From a checkpoint of a small mixture-of-experts model trained on Wikipedia: 268M tokens.
Below are experts of layer 5 (counted from 0) of a mixture-of-experts language model. Rows are named router (the router's row for the expert), gate (a neuron's input weights, with its number), up (a neuron's input weights, with its number) and show model dimensions 0-127. Each number is 500 + 40 x the weight over its row's rms, rounded and kept within 0 to 999. Numbers have three digits each.
Before each expert's rows: "gets" lists some tokens that make up at least twice as much of what it gets as of all text. This comes from a sample of Wikipedia text that the model never trained on. Tokens count by the router's weight.

# expert 15
gets: ".", " ", "y", "th", "w", "id"
router:470496490527527446483519518435553502527610467537433531464562497495496505567463524464557458453523497479569400504562554512479495486482477506573521552446503526535467456525495467425541510457497498547498486499497496505538444433511454447461429499445456516465490513524526505449457534494491519527472551516527569440417503457544509459494570492537553510487454565536518448523558536504476478565573
gate0:528515475456515480520537493512517467509556444481523502493617512545524414584453482500496468425516548462546482456527431544480485458528499567557456439500485544478467536553492499497529502519550496485458420476448434525496484515548505509531464519468506500539396520513540485575509475583467488500530513628521544476465464507476505506472542546499547456502564540523480496583485468503460538557502
up0:479487514539503517485491500500484576506443585523484483510408499466473558411543521505510551528461461541453518513498549460534506566454503451473552559492510477517545460410524516456480506470440480491511576523564587457501527484453504489497539465541475507457574494497462518427507515395514537507476490370470458527536536480517497490542469454522455520508450486455494526425530549491536482447488
gate1:500445522491472452494449495549485511514515553519478407533512477505492540418445498467552491462498537539524529488456443478466504423502528511440523509523452427489407485524499457445453501530492462484527511464473453485501527553519591492466535545532454536463533487434552486617427487520526578493511493488545474539541416469505519500444545557524483516402505491523499458460503470433464459454479
up1:513479565529490446495461484570467491543527552511468407482481492509533550457484523461524506452512461575552524467460454468475497445497474477438512509559476427467415522514533467436458494555482491476506484483471459509528541546483572502422515543504423516484523492439515507579423450535524591483524511497530497509496478474499539494427525583578469512411503534546535466515490482422452483473499
gate2:491522469457508465495431520558444472547540472452498473508491630470491480505507568489496498520469578524518483478511552511524483485541568561466479483490529528420584462490414597541499461426473500488520512522503501443508519535533488395417501487551487462483461424445448553466508432537525470497536462510480499515457454496495480522517506489423557517475499523465457567470549465532469491477495
up2:465525539484502488461465547554463515481586431443511485521493573463483468508494541569481456550450596505567497505510553550547493453543571476476503531484493514468566469449463586514485437442487515520493510608502490464510482541465446365473498519553472469545464441416449518475494459506498482483492465498512492497449489473470461478474485468492548514494448483534493585532535454484482481536498
gate3:494546457507530503477531515545403473494501476538573476573525484549516463527535500413480471519510495413466534432483482507454461476382524415468500472486490479496504529546506520489502504514495510495477448351512493569478506515551532535516527479506469541512485485548455521506555627550413469539458450495451500494492493480515465533517503532455559535513490529520516510458488474455468565541522
up3:453460450510432526462504527511511481574440471526517552543515550513509559536456527529448540479483436504484471536506460479524481547605419493530499464538427493461482514413551457480440554447542501506471601597491503496541453502447485455545548519489534466484495544512534501439470436448536528428493552530529477503467523492508539547494523547514501449554517564505465475473488549575482513489531
gate4:507509470553500509439482491447581577490500482480485508479513541502605497558531555521463516506496484515494525470475476384578448483494509498518508500476434517466541544530536483453503507540456437494472471582407515553503497438531502513558513413518515532447467498556544521472545554524457615570494462479535515507511499536486470556483488506525500398489520506507534490465567518469534457464542
up4:479513477441532494549537494548464461498533479546497498542491446500381486496451490514539510452490537540508470510512515613429545521506497518485515464527521463491462445530451520502503484449601558504488553408588490453498531546483503513480480592516491477553499486433440465519507481498470371426546540466426492497456492472503511516508538495473504582539502513463446535503467515501472526542462
gate5:470467552468443563536522507539507509431481508554536506494477553476537466492537427480488533491447540454489489476460460542477492480473541532533507512517479447487516502565456539519496498522456481477466454483432540561595462500482480484487562569574464590522479525521460586544488547563512523548510564476388500456528580481470448517550539522454556475493437451549497458467506556521489450469516
up5:515537481569492522415403560462502535516542486480458521461539501457467591482479486512467371525467426369494539520516485434521492479557452439497534517504505476509499552530557515491471506426472473399472521493469478488501504463522484468539566522515488552543464505447508528569481540502542466469452506493537478510452466535479494493498443482498541527542476441511499533521528516423541503559501
gate6:539507508468455466384499530581416561514487437465468477557503567506565549490547536449487518505450464501491517460523531597551493502520519541540457445507524530481499573498521580452447529505467508440472512491538466468436505574463508534549484462569497502529491473538473542500501481562471480454517537538473466542537497569461557527551420497555486459491516520444462501475490479446508511487428
up6:432407506480455485474463513515495413452468483573592506472479494509485470520498532432554515533498555491495507505437479498499493430458452469433539465568516508491469466559578467560439471458526500582543516485607498487513435487506494483477551495496545493539526568476538489527521466459511571525481512526593542513458499476501516462457553537410505528473446482483472469537476527490505463528565
gate7:568569505507562513533521479499553567496510554545446452512447572521511539518496482562548525497434493468535437451466511506565437455439567480479557519467495509455506513451492449447525497473527520510506551561514508437541548493458440478542429414517438501504447518520495443521475510419454495514452516495519511526423487518510487480534479486558513484505477571500487523558500525468448395462565
up7:444465527487453500454517507485422435478462428495529538513562444481483458514501535438450493485552505513436556523536470515473550542577443513541442501540475466525505524519550561547506527535472453476523423466481466530451461491558556540470559558491554469496494481493501530472537457584556513491560485491496473492557511496481529577470515508428497514478548437492535481426534492514539608514424
gate8:495480478537539477465458543440532527507561469425509519494504569448534520515495470505431449563478495481434559511483480404508442516522477429510457492448448550474540528513547519465482531510457433459521476546446483554512458492509481485507539456490607572472531535575533508460519512474501581569486487569579459537505489476498469515475448532506507402468486448496497494425495525468513473445539
up8:502454510574495503458486540441549497509496511477480525514461531484572511520510510509452512546497495511491499466526490428499428581476451433501496459504486530433529530501575512481407564566467451502504505580414460574522465486506429509512533427496611530516519527537536488434526542464504581542522482605534515510544459468479523536538512495472562451475507475536494539436497539471481460510499
gate9:576515585457628498554573500499436516497539503516427488561477484490501520465523404538567530485534501456506468463510558451474487485489535451553478585476540495462473495457496465507470483552484500472459497541457561520494523475469537604581496471469444489494482486484550553511482530509467479467573532538527472493476481543490466493555442458520479516570530487470532493491526479436500523463588
up9:624521544472597523514581474528457493550515455496430451543537548519462498464476474536532538512578552477557525446531514516511508515558583565528428538482523479504474538468516495514470462507486499450523526549496527480482490529457575588511491482490494474514543488454470504468541437504520457421509529517504477436530455593486497500519419475496480511494516422433493498520526527480455538462561
gate10:436535571512500494553444481481454467404461465596467555492495464578498429564514475504491514494447508386493487467480563475472397487474464506456469525500571454514529486450514491482479536469497429495485445476535505488450529497538476485510480480509442494430457486523493629521449545493448491489522490498468512484445564535512527482571540502486549501484483519557492503532497514510448485572475
up10:524515528501491541487548563470427495408523551530548511512484415532432536539411470464533530480463489397516503533437514467463431538450511489519452524460473440461507508471511511459498441416517433518544441522468517554530526507479453563457519527526498543423505488518446555527473520491548461579515512479474488479542567494522452517527473442476494524521482443529472541447536530484420470535477
gate11:537486481559486554528504474510555495484481489557473454527513575579508545451492459534461525465470599500400478532472496497504474481514491539538481479526463497531625462492561485572525463444490518492494419539492483521504494515601470514491487504521498472526549520427550549538432524506509563559441503474499534501459567467444555510524510569477567418502439520466488481524558503514499460475492
up11:532487475523499538514501482508502485506523464530477470532561563516519577452541493556451492470444579539393501509512488536496491477542444553481481506512447522544605461511548479527528481380511533445486490576474496526547490524562492500491514535462489482570534498464496533543407543536502525526400486525517499454526538470448517498463499565492512442491408519446475490557582482517494475459480
gate12:432505464455536500526466556492479560570508501495523525500481579500433455524490453489455508502541540521494521456482455438513458506523465509478506396420445499451500481549528473344468502456549468492513515517521490532538458565481429482438550463529577488541443526501535515522546466483502526473544478540458514580441431516491470449519534530539460549515540517479535581489514539515495489501501
up12:558454449557496554490516500533496512501545509487501513446532491573544519559503408564426556502495500543516586480515494413487506481502499480459572484509470507516412498484526432451470520462490589471448498446405445505529420496582506426499536509444533418455529534456586503466474512567440470468517454489483522481518496521516519482535507438475500553488503471469520468496497463533505477479482
gate13:527539499472637450543512508521512484482544515409394414465516490532474496504554502547502507473523517502488474475469568518536472522470526486482509462481484458492485517505511477488492452472511509482529470542475527467479616559547530483480483484525472477483484509512479426483492496446462523479465461473494434525406493433492513509533503512538496439530514549488464482618568532514411499429589
up13:448494474522444518495505542514512472472498460638553497534508490533460496542461500505565490481475500541501520511575445499502433496577479541526461511521467489480507507499521535506549465470548455509487500472565536503535397477437456497483510519480533430503456483523525526528515440541507441583543449459468525510498502493437489488517427523460512601526516512504515533392465450536573539556417
gate14:496420495521507509469523495491493481512475464522545594496490465494548505488424566445496538481464409540554535520471495556532486549473491575518498437587503515544441485493473500518568450489523493527506547468520501495453492530494544475466412497571504548536448539486465502489426559550479585562580541530469479543492548490450543516541433492480503509529574461480499577472501525522518491440430
up14:508468460480483437488520469481477473521504457520599605478536477522450489533459560455475542533436467526476514497466523548537510492525520597511477422581467495495535462547446506523559514458563513532459574448488481542434536535494461533507495439574537507535474518490460474458382520522506520518564519555512504501486591466450514518472446489504505479552569456495477543537490536528507469459472
gate15:532475524553434470513542418506469512456436538500480592520465476530472455506465522475529530541556507471544527508487448431535427462524541540480537529495494547505536556509555511541527448519516531498500518481523530436534524475482452544428538485514516553486443545532458494554506438496514520556544432407540567502458546461524519514520402512437495416486470511531481548458453542523560432520487
up15:517473508527424485446485454508471528469477489475457555502544479519491542493535510518498494597544484424557495504505462466528447477527530535478547586493540538531531541541542527579537464496516529461460500482532520409531508458503492496439491466471519602415478577522512535594458486552538487569481482452569488484507552487531500503471440555451518458402498452550546522465524515499541519459518
gate16:453530461542533525464479538450505574444548510452484412435478502459528537517444456544490407587530477529514457543516550498534531579605517459535436509457516487500513505547535511495481459433479537536451479506502522426437522446410527488560507507538527509492546487509519491547520502504495529515527434496508488464476473423467508465476485566584445461478531501505486544590500499547506538493514
up16:465494514445461449460554480526485457605398482543503548571526547526480465479570521505539563452426514470502548488459470471503449438461481580441483451472501458521458458509463455528475521480469455473504536523516501559458523542520477458460507502470506504570479565500451583462442446502513450528472509577519491514565485555520500448493481446478513589489497479453479483436489486471534431510512

# expert 78
gets: "1", "2", "3", "6", "4", "5"
router:550558492482489553517550510498467555557455568483485509486482501481397496447535477535534519489492536546506524537530529469485520429499513420470471491497544464539562504538433499459477513507500501457515572537516509515563522536513515496545540502478602451556416530574477561493478478515471499486528515440497411492469473483509473481561516470562395497396567517457490431512468466451505485476536
gate0:480493512533481537573566531503440563499456453503550427514501464522493561505527484403498528430490536505456474471488452512479556470491563488476513463528454521489516514464468534420494537484482521500495486484530518554538497446575469483433511492535516465519543543490608488573488530442411495452531431519449483449520431495479531475524532473494508645527424549509483507519468511504510502551491
up0:531508484556440390437498526464438543502474517440524509499567486539485492504495479579492468351468498482488503525516487455476471509535467520457523518520474501527546473520529532509510553517536475534525478439502534497488509497483367479598500544480536482453487489493546531558529437441550489449513526460505511503479475543485517465523504512569573571579492413509505510479467483451553502542501
gate1:478498514592527563543511485494501468478453534483481394504485507503600517466486483485541484538488451499523451446497459577482463463491546536477483481509496505528487612431497562451480536464421530502484509548452514515558504472478577536438501507515505508512480517525527451563501547480501464479603459481496507482453514492504534570501500489479459613427444508522487503523496537564483498607492
up1:486488512427470434407537533453501621547578424500525556554536510525446467518501480498469473404517514527458471499521517461504533574513463509515465507532467469495524433545532507516502508503543451493481511504523522496473505566566421533592507535452528516473486483502482567454536471511535562492469563545425517472513451544467476474491492526540509483584547444441527472443513464484470488460492
gate2:563542471453522511419504449575487468503512523464527512549536505446554563493510426457439547496456463395491566515479490489492446537511524536565520482529461489592510496471492490489487509549460503483484551542515531529442502516435444510520446593548463560520472520493471480487506489560512546522397485545466477466532381604498490559504473498546491489508503489510474535469534495524495529534488
up2:505515445563540504553556524542472489490505521551393579440528599497534485480458508525530488546545436525488518511526538523535465456480571530557485509513516490529486577530425595506471448495461557447490478467488528492517484429427551563555503537493511504474487425476502495558484539585469480440437490500496518425504485463487519509560438512482481530506483460490460470518522480494571460550527
gate3:427496472536562463470563463541558511518467555543536538451467559494548499487476555562472550534535429552507541492543424537533512594540500511526518475505431472465464565483530566459485475504525429500481502609466501500485541507512488482492509473544567525516440509458531469525453443504542545432522430506491513459520444444451514525542481503487558410515495517413518522505518493532471485471547
up3:578474469493422501498501500461479427457454466499457487511535534494442535529494451390508425557442459441471548497439535477531431444491503525521563545517500536506559566526507514523490482494453538484472473396476482483492401438476531475523465555476387506488502443536498472496516600508468549537480565473480506487445525531506503527448472517484491502452469535516489503499546515444489525517459
gate4:535543505584505496419538449498505482507364506503454601526492535517485490496496517494449511578526469473544504472465486521518445494541594539426593528538471539543530499498494517461489493524492496474538491546559487478548600551546395512553450505521506493508466556429474471541481549464482440494528451543497519511478560482493478500538494489510470557541492510524538538491526529428522487545509
up4:483497483462506489491543554566500499475580479511552507412579470453462398487463504479504469464464485547442414466502475601539484513475443495547438384553512543539526466498459565517509489493462506472520492516507525445442446452506547470522461548461447482522438423545502485478523496536468554480534487503452459511474517483477497513477502583523453467510494538426461450491539508528479531500446
gate5:450452468534537459518558524580555453544577484492476550500534494556536597445451496539477493453451571522478537489612517510535462489493528514496518560514513490481526458492549510424522453502464491515478477531462502505482541482507560574508509488490501518422484460514561523495489558484454493447502505452510480470517445503453405446543480511563520397476582460427515520454528482529460506474502
up5:487446491545513473482466464544573463516460519459535520558489438499524512476501568479471532382518521447448435534557506553484456509466509560465546477496484534472512417430575430446471456516491479548460484505453470557507561488475464529496527537514455536511550453417473515544519523433449564474542547536484516498520440556536474471500519478471501536539483466561558523464472476556515506429458
gate6:434477508534521635476542523544497503482487518516501559479511505559586488517510511426516465518558497513530425453544485475505537458501442474466534569550511495505464536489542535537517601530446463507526471531502473498502448525585536479477466528506437583433494584549521487535524601569482437448570521486453573464535489499473518541514524497499472481515480476530458470516520525476505458510505
up6:419482490581543564535545488584437489481437520444481577472493497545559493513484535481521469573534507507566486473519512419509534428489484461484510518503575531483422527415482512538514533592473563500491496518460444530500423491522563472449458558471464519483525515516470485507497587520446478482537431514485562498507446476528554529518491515478443548512497451552448467538481501499511449495531
gate7:468489505521547476555540497522573454406428435499531555518504464514496514494500542468548522497551451445546443515468487529503398520474484554557506462472517512471509499398579422560494505515514534514537449505421491478489455468519541415470501498520515497473555565572474486525502514484419490467540535518526529441489449507489557550487511523476574434484534536492455506508491526504513529424435
up7:525481507472490476512501490514497470439437438504556506539594481497501550489483516455500519595503394443631452529470555509507442541510505496544447441501533487435491510417458499549482451516514496518526475500510486459523474489510549418456485555533473475502469541592460451502475469472515415497451589486567525483476462512527520484525434521474507477468475563478451488509521503531504558485453
gate8:461466548521501515468513539526428492575472480508468465461453554387483446532517464503484527534469524440477502471508534484536458484489521471473496499499453440480511493461522510489510562533537491500472536469527450458600489555510563523409497444444498480520432529498490526507481505506458521510464501511540531442496541517459455517498464523510507413458632522419442489486513553500465521376549
up8:534524450482512486516499461471562547413550508479528522529550448619515554469477530486521471469522495558539501523522467520461559528518456533537495483483534552513491506536480505494495449469468515510523464528466547538394492459473439467592505556569507519490554482508519475493503504503520480492553503481435474564479429478523540475483543475491499562534368475555535514519501444495534492618446
gate9:472479440478460562518605422503545414493551468531471462547538589505555515534527514523532479514530513496462561483479516527494591466483541540492490548523458519491478461510483489524542581547506500524488510412501448498477443562482434484514459458488418494485496475481452453379526460451430558558504511408516536487510464520491518550458485515493520506474523464538527509521474509508462468562516
up9:487485543522506485453405578492404581508423431480564522510439453481518482473507472478486488502441426494538462504534524518485363529558435448520491487481463507494506537489508499463459433459469530499488558531486532517481511471432536461486507549478569440497520513536468535611424517517494526491501498578452520521443544477543526496489507486570483481502457538468457478505518517537504537480522
gate10:498496543486464466505539515521467489513485446380566475577517515526543551511515426587537493504519492536487572520524561475473566480491545474552528486502473522515512488546525498439523520563486515641461501485581466543511473384550556502486515486460539499461456552475538541465442531457436521486442480499482529507465500518559481467494531529487529452489540525570427525506481520505476526518517
up10:500520478462572546500504472481517542484430545535410554401475483500410439498495553483507515505484536439556479495468449484498466515507462464442509484458502505502499449467477504512473440474586492367539489513460504493438560618493500474516487542524466545567508475476461480527511525525530442511586520471485511520537512490441540506499469472525498567486462491427604509487509470506533475497503
gate11:543446428541551468521587449500451411492513489473532460505519492598550478527492456493532497490462534545483521490553462533520463461467497581518533514581447490541478468586522564434444506527464508493497477524525551505500463438518468559544514509548547504490438538467605508548455477485497538506520451477488543501481484396484556475562490464503509449517443502487540579501529498519467465478529
up11:504490539524572512502477498468391495483493517446494469455555528583576531549447424491487407447534457475576506512476496531525485457507485549517502490459451555478495522528491584486494501484535440502533515510522530491452435416512584465570537533531511468451459518517524525505477384542506475505452481503477474446519517446451447522527543495531473443552547550587454508488499509497470500487518
gate12:498517513495451485468579500473492478514497503449505425532538526491559432509437511489470514490517542463501537533530493440523504532478515488504542509439471511542511518529470466590502589547537491557486532484558407505539505456496339485513498484552477481434498511407549475485553473451550510497536503471522564520493509536532476538582509488488502486505554548444514582481515508544467504600497
up12:514523524466468479449535494541543483504524472503495466470497488492513420507453543536455494579456527480467512514478481440513540460455469475489506488437510503530476551566467428614517533602511489442505475473534457475533546525515375619515472513563489501552489502496473452434506548483530536510485515486529523532469538489572510543523430535518441544478512541491509484459537484529493501602437
gate13:547451440511538536509575471552489462466554441465494491536598477559451498503495509426486460376565554434563461463511468537514450484511516598544429509538507499522506463491486540468522491443493574468548470539525525515519579464503489537473511478501473498462502554537523463556571491514464478523439498479507507434492406512496496495564509485482436437514497524546512489479523501518536476438495
up13:544512447531516555540538475514485499489570445527566460476573521522478491481517488430484486367552542497541398466546494509490489482557549566505446505532422481467536432455512521512533490403522510508592476519519536505553495505496491538450503451490479466411539548518480464514572493500448458548525531496446506471457421495508455471547481501472441416541488512520507478495528492519484525508486
gate14:465503531506414495498544466501512424500529507516523445502508503520484398481528542531486478575474455487552470484572502475483522417475494507502509466545450508494448494511573563506472413483479476449424485506548496534542545507518523449578483534536486500489428511427540449499422483448441559515518454509456500510509512402454471506488493518489459376449487517510547500479527485522489494405482
up14:512492517570483493499498509415508481503501508529447479545511531557461509494536527553452428508458535495485472499521491538485536487502563572508513526450451520498472538481524601516492436417537549389424507495457469531493513521479483482554499483535445527495521485487534463519408530343464519500479469486462478462493474426508510446505490483445490397480545520562489520503486500543492449437505
gate15:522460517529403511536565511504536360530528524547506471542501512460523498546502489480479462551508491491516502472488504520549462521441402531524517620505507469552467549494500452492496450509529482474546471517470496466559458532516552555465511512437466603441509476478479462503543465590472566524483465474574529536513453491529515505586438503477499482510542524458549521494538541534503508533553
up15:464472526581483484491446546464430456539457531477488528494507551430510530525504502508442475627565429478579511490476497421526456443566514518473469565481494494509472512492492464517528422491486517511544540535514524485473439466513478374521481525432474499479478491520421481532476472521542474534439465497508539533531521534621522492545403511484475535506519515526492505521505513522482524535553
gate16:527526556494520484420548524517560535499403469530497499546426453538501498504522519512477541532431534466450473476542478516491553518490532506499507487568456501489449603426576523540422534505539506474415519473529502529428490506558466492542509504507478524521456552522566533507421464488480558453551477502449472515551515478380579476531461526525557512525518547470553508527466494524455507512514
up16:521504499544449455561467565427561557494429466542467523454473462492586526473491455407504490386499485476467506510465535505496467507519492520507511469491505502549514573489463493583477557570496464587485507553453465464490464432511500443518508491450477507529451488576487512528543528555544632517478549565439514495512493490495493521419528515496437476496543505481508519507478502495527547547508

# expert 59
gets: "y", "3", "A", "m", "–", " J"
router:496575448465517430510530462464483496540430528466519509429454512489505531492459528513564563490539493490563541489530535467493459459525452567493430502549524488524446540495492457487511563477620519456494460453512532514569489449494506494511537455516462499528470548527510511524522568562482582532527537535528438497442511479498485501622523509557504453497497496481462427404509444509441548508474
gate0:434473545489509518553488567454491489512473453516487499454517462517565557473504509465429493446593534393450413496486497515495461515485494433527498541476486524511449510447495472406451538515452494491532497468582486587483492438522540472561489502501508524459477520453550399494502484520528521523449464490531554507473534483471550589480541442574468471529435532501536507540475476523550454481509
up0:534515421554516476450534408520524511490497518496481457560491517484483453551472526533560501579429482587580523505521448467473508541529467491464490421507538407458533494518499554560552501452560475530488510535461522426522493563486485534504488522494514475506547460481456602494465489497512476437583536541490428495496466496500435433501448520417483527530577505461458480468530504506468510497495
gate1:549407467508468496497554479489478496430587488518501518539485456442545451562496453542482476579457521552475519403547436426549492519495506562522467531491482545514469573562550504470551457487512568450469521547522520509524532525544512548520452547510495472531481512578519458485471541494477524445563494537443446502489534425487481515518429547515480500493535538505430548517588514460517541480495
up1:476544498563525476509535508567507523545441553500511500511511468487543507467500554481503502437559561456478511478475523566523451552571480495533521464543512613500609474513462526474435534464503479535534503483469512479530527475429454496533410518492513486556451454492453590502498500495564432500482496523437635566447524536517476515490480530461481467500517512445564550527526534550484485498486
gate2:528418557492490431483463521573500493492487522448506498524564401452430439464510529573504525485463518528437541491537477581516492527522470498567480577480504553592463535530414530488497493519441515462502572525468538482558498495499490510481465547479473513532465563474529481580480539508501524466534468521494466454514480424427499487493529547473486433545462538484522550449578533434503517496527
up2:550444486605506571490514573537504543491502586527535469450534474461523454492514513524513564491549506479469547476479503471547468499510475409551537448521540495496516461515429556511440496485503491493578472492485477451502493457484552489469459498597505527506500429466494547519546541512505469481540494465468553448537599504496468518475479394505464438458454583481448515498450499442490485565473
gate3:498539421476493477488487442488524499509517545439519496473494531511452448529502504460509566563507500474510537450491511545505425509543441532502429475580536469533458525498475472423509550557552527473483454479480543487511447473514531483457504438443461488551463540423462455541507567516415587534556463459545502440492511502463515479606507508482455447504517576473473437472510441500437503506433
up3:502526444464503469548480457483533459520515535424533510450450508500472468511518490458536577553508497446511554445463520557483417521542433515488425492579548470520469488481461464457481574536569534467498444466500555518532457454518542514448493444473458489535473507430433470558517573533472587560536449476523524464516530510470515478598505509468463475500515535468472439477503428485450494487445
gate4:484470530432539477432524518448487487506555429523452569477477483498423487538500471492549488516421540537571487449488452462538545535507489529539491476502478443538445395576479475441490542524504427496475461504533481435460561529524541535502545555538549515539373517495460432531471498534480470529469484495509540489494520484479506549529545486463545455467566500467519502401479476539506468459496
up4:526477432581500495577554493460451549476558506495516478562507569517537539494502525521476494483496497524476522493564525489572516493526470562483478573450454636491471474446515569496570451405521500484482486515522573511504406521543504544514468536472482488463463477542524532478486505529438539534511534443512470502377492472490499475490528534547477433535475530509431480475505545543486469539507
gate5:493450462449495515558555476602503452525527453490545488536506430557448442456497438447430513492505521546503486400427460467491502472480513460441536537475493479468528529475529486392494453500496467495499441541581497534502508458544493562433532491471508454505512555502528434515421467513511543507463465501440414471487482503474492520493489515484497411508493575531461453544511508559563472510501
up5:563459450476507530514536521578498459548502468484485493511512476516459454462488461427454507501523499532527483415462449494483493490514516459469545562464501465465500540454556524393504449509477479501504469557562487517535506427523525570439538520484518476527527606518511450517416423466526483511461495503479406461506496540472498469501491527472499407530500573523434447537489494565569423524496
gate6:475499507527519509520504500466484556498569468512486503515519471511446445510461496450544443434465528568568537493491532571637528433523544553534479536455471472414570506521503439414524471508454465534462519524507515485473480469492543527557495531550555563411461527538527522511500514527553446517468488437445533506496483572477533575480527449501482498529562458467541554505546522522516468487545
up6:528463556451467469499501558520519482503495516547472509556461546461492619501492515539474526528509516445460453529501473380424420533502455488415530434484480539536440472529515538563493521475544517453517483491507475524480445563386491495437504523456462493595456491486495515515498484559425546471550549532530464485557486439502450461485457503517547528463488547544517477488513518523473536532510
gate7:491530541437518501492503491566524545482496516517521564590504439555463527463498469472571508509481489446501557545400502505532558491514504490529478447514539535509574513522425494516443461527492408536539540489465489517493539452510462477479509495471500549496468484536493562501464516405459486524571541462438462471530552544496483512561476484512420544436547494439423546535543477482561501527588
up7:493582494422516513535549410587484516441441514527424554532497386488527559489489479483534506444469501476480493525449477435483516500476554429474524468522510476409545476447478483531479503563480449571489524552490483564509499521554506514490475490494513524482431432549528503453477463491535501451515506496470405559494506576471471466540529530494453564496497539518496455587510485475512525495544
gate8:578442493503459526574500514466486508513453453475495509555529477460506558515474486424525518493530435491509523488523541540523511502485502505570486467508565554387514528506496550498495454446470514500475568494458508556494434429546572479549493442552559500517463432515542475501529550491548435507480487423474432552571519460524529536506440476512507554454525505491589551502582474515526452457474
up8:420534527466525438459501484554510497509544534560476506462469494526475433484530489575463519531499564495505501511483476455459466516485521503453513558499436428557480519488494458469525535581551502494552458521531476450522534574438445511454496562453459495485542565527459517490464451496457560465562493593566563447447502521475475474491544518456494467534459510528411446490410508462459535518550
gate9:504568505481596548491514476575525517460494490494465539524540501524512509400469503467448462570472498470518471493422476447471489471503533471524507550518558411459504567457482511447529536540471547515587460503505474570503523508480564510479439500506500505424525416491491505494490560487565448490559492529522506544549545526534567457460442420490455597473479498483457448476475523499564487501511
up9:545542529471551560464507444548503479493497488507489586489509516484463559413493549476422464512448472478511513481471521471522531474501549463549473586521542490461520551424488472497511478475467508538588444522565470521508528516536552507444505468518468491461528508516471490436486500387583434553516496568557489434540525535512504486449467482457510595471557510535504464470538529480536572467551
gate10:528474459425444494492531511505450489523506451522484568509522455596471455526534411492501463498521443498498490459513501474508467487507526489462542517465415542513503522523530439519569504513539509418475513493466511532536411476563387534482590509496517493459499527500514438432496463487480518473532467508466488505429489411516441446505521575501462476469399438460502498436545527544537485486474
up10:452497510525538475475474494399498522531448535453520478498483578479506557545496564518500506454489506464628518530532538627494532521542463541557463500524480497514513477500403553488440473464554493519470490486510487448500573558551525435510437519485506466455542490449456508513520504530409571539465594411479504515480469505504502510496461491563552473500522529552482507516462499488462515528480
gate11:504550426453507468517481477491535488496507545422497508466488524475483479494496507454521554575492535474507535458511527518517446490529429526495431488573538443566446502524460467424496543564570516454494450472509548515504448488529556503453499448438439470551467565453462528541507571537443541542538461471525477459488507512436503463607464546507454470487499554485449433481530428475442487509446
up11:488461581558496533494532509513468507511464457570495498528508467518517526513498491524500441440484477536474476540498455481482562506465574460508563502429443557450550496477523533568491436436414495564502557524503447498496529514488455491530506552566570518467520452550530489467490427468548437450454538535478521541493486492554494548396513454485572531516495443523550572498483567528558503478554
gate12:514520515515469530487547474398528547497475538494409492475495497429518427428504551431526449506467501464530482452473568495519514509549481579490495555457498522460430505448516422505575540497500485541484555531478514476460455442515448513551508561526471464476405470536533518557543523457492535498501457393529448523541504472464534515505442487547565540465519502496573515476550514526487557533513
up12:519514506516492538481545493378543558494435555485442460468494452438519415422513575440512428495458493467530477487428558459484520490540510568494515558460525530500455501433519420502548537495483486558445532519484493486462449433534459499554492560518450453458436506529526540560512523484503524504512439395494472542544517474459530505515446500525555547487487497497563494513533519498483537515524
gate13:526479442504540539556600515493450551497553440510496488535509426499483484511479503492534436428491458577468445436511478411518488465456493510542506566469478526565499539494489481515518465424483489478445553546530551461527499512513535567469466519511552494460436518472552392488487429510490484458484586473521491474497398456482487554491451486490460501464471531494455553507489524505494432572479
up13:536449491554474559507501481473506484461494459515587526493489471494492446511512519422500476549481471520486428447479461390459514496453534431498560527470499460503490487437516471551490496507439566481498511550486514512452486491503573527473502522511493517495586601466502400521502461435552534436468508495476475545624450466515558461494459473471572567479487477528533485524480476467550451521487
gate14:519463476516476521522527504450514520549496467522552540511458521458533453523483491456490480489567489481477459452551450451511503476548514554494456550459450578481448514539421548574496498503486464483574472510402481512517501557425545480535507490457513502514443566465506398517429489543443510473568486486467445503526466404519446578510510515434515486488532565499473502550447496413526500547521
up14:510496460547482528513546525469527520541489464515552542500471468448545478490498523450450476455555491494453464462527422455517517469571503534472477534483441586478504457496428553544478491460511461464586490505393458497552535552478494470525514478435497473484441538463496421545416507526418463488568476483423446493516460431536430545505476512442503493472516559508500517517473506412520504552489
gate15:474397577517517531469466547485479514449476476466506506571516460476559544552546422500470433472503532517534495519515505409522464498538509467549517490497502536504419528568467570467418456480463503468515390478536483511488518455420594493507442502573453508492540524471492517521484502543554465515455502499497481498435488494523496399459475540553461487478550522551487536476544503454528471464466
up15:482454531514516534538534570506495537498489431483486503597539463481534529591506455532459475474503546515501541502461472531517451502536483471519523497505490537540492573488472571475490434539569510414551425494550462556487496458502528493476461504561481529522510433472490506470477501525539516484489484480538455522418516497530489512433479507540386492477537624521468529465622531480493434491505
gate16:505499513512547485516543558500502544518520549526426542516499509506487527466517513489465541465461496541547511531523501550518486578517499563465505516401441508477432442397540473512511505524550515498511566541461495510497456468420458521512516533602467492478475586554508446542562476434494569490562512515537495481483423407507413517539513491503527439482477535506448479546468527519522501593492
up16:469477516461447539513485477484497481510505443483531461528515583505486430552465438519527465522534541466447495444521486503517526435446465438493501481526533538538534531608461482506527457452470484457544438483623517481482533570548567454509501481448530497518482415532527588453478530586472567536471535515437502517487529546462544510427512474525459460518518508488551510451538500505464481454553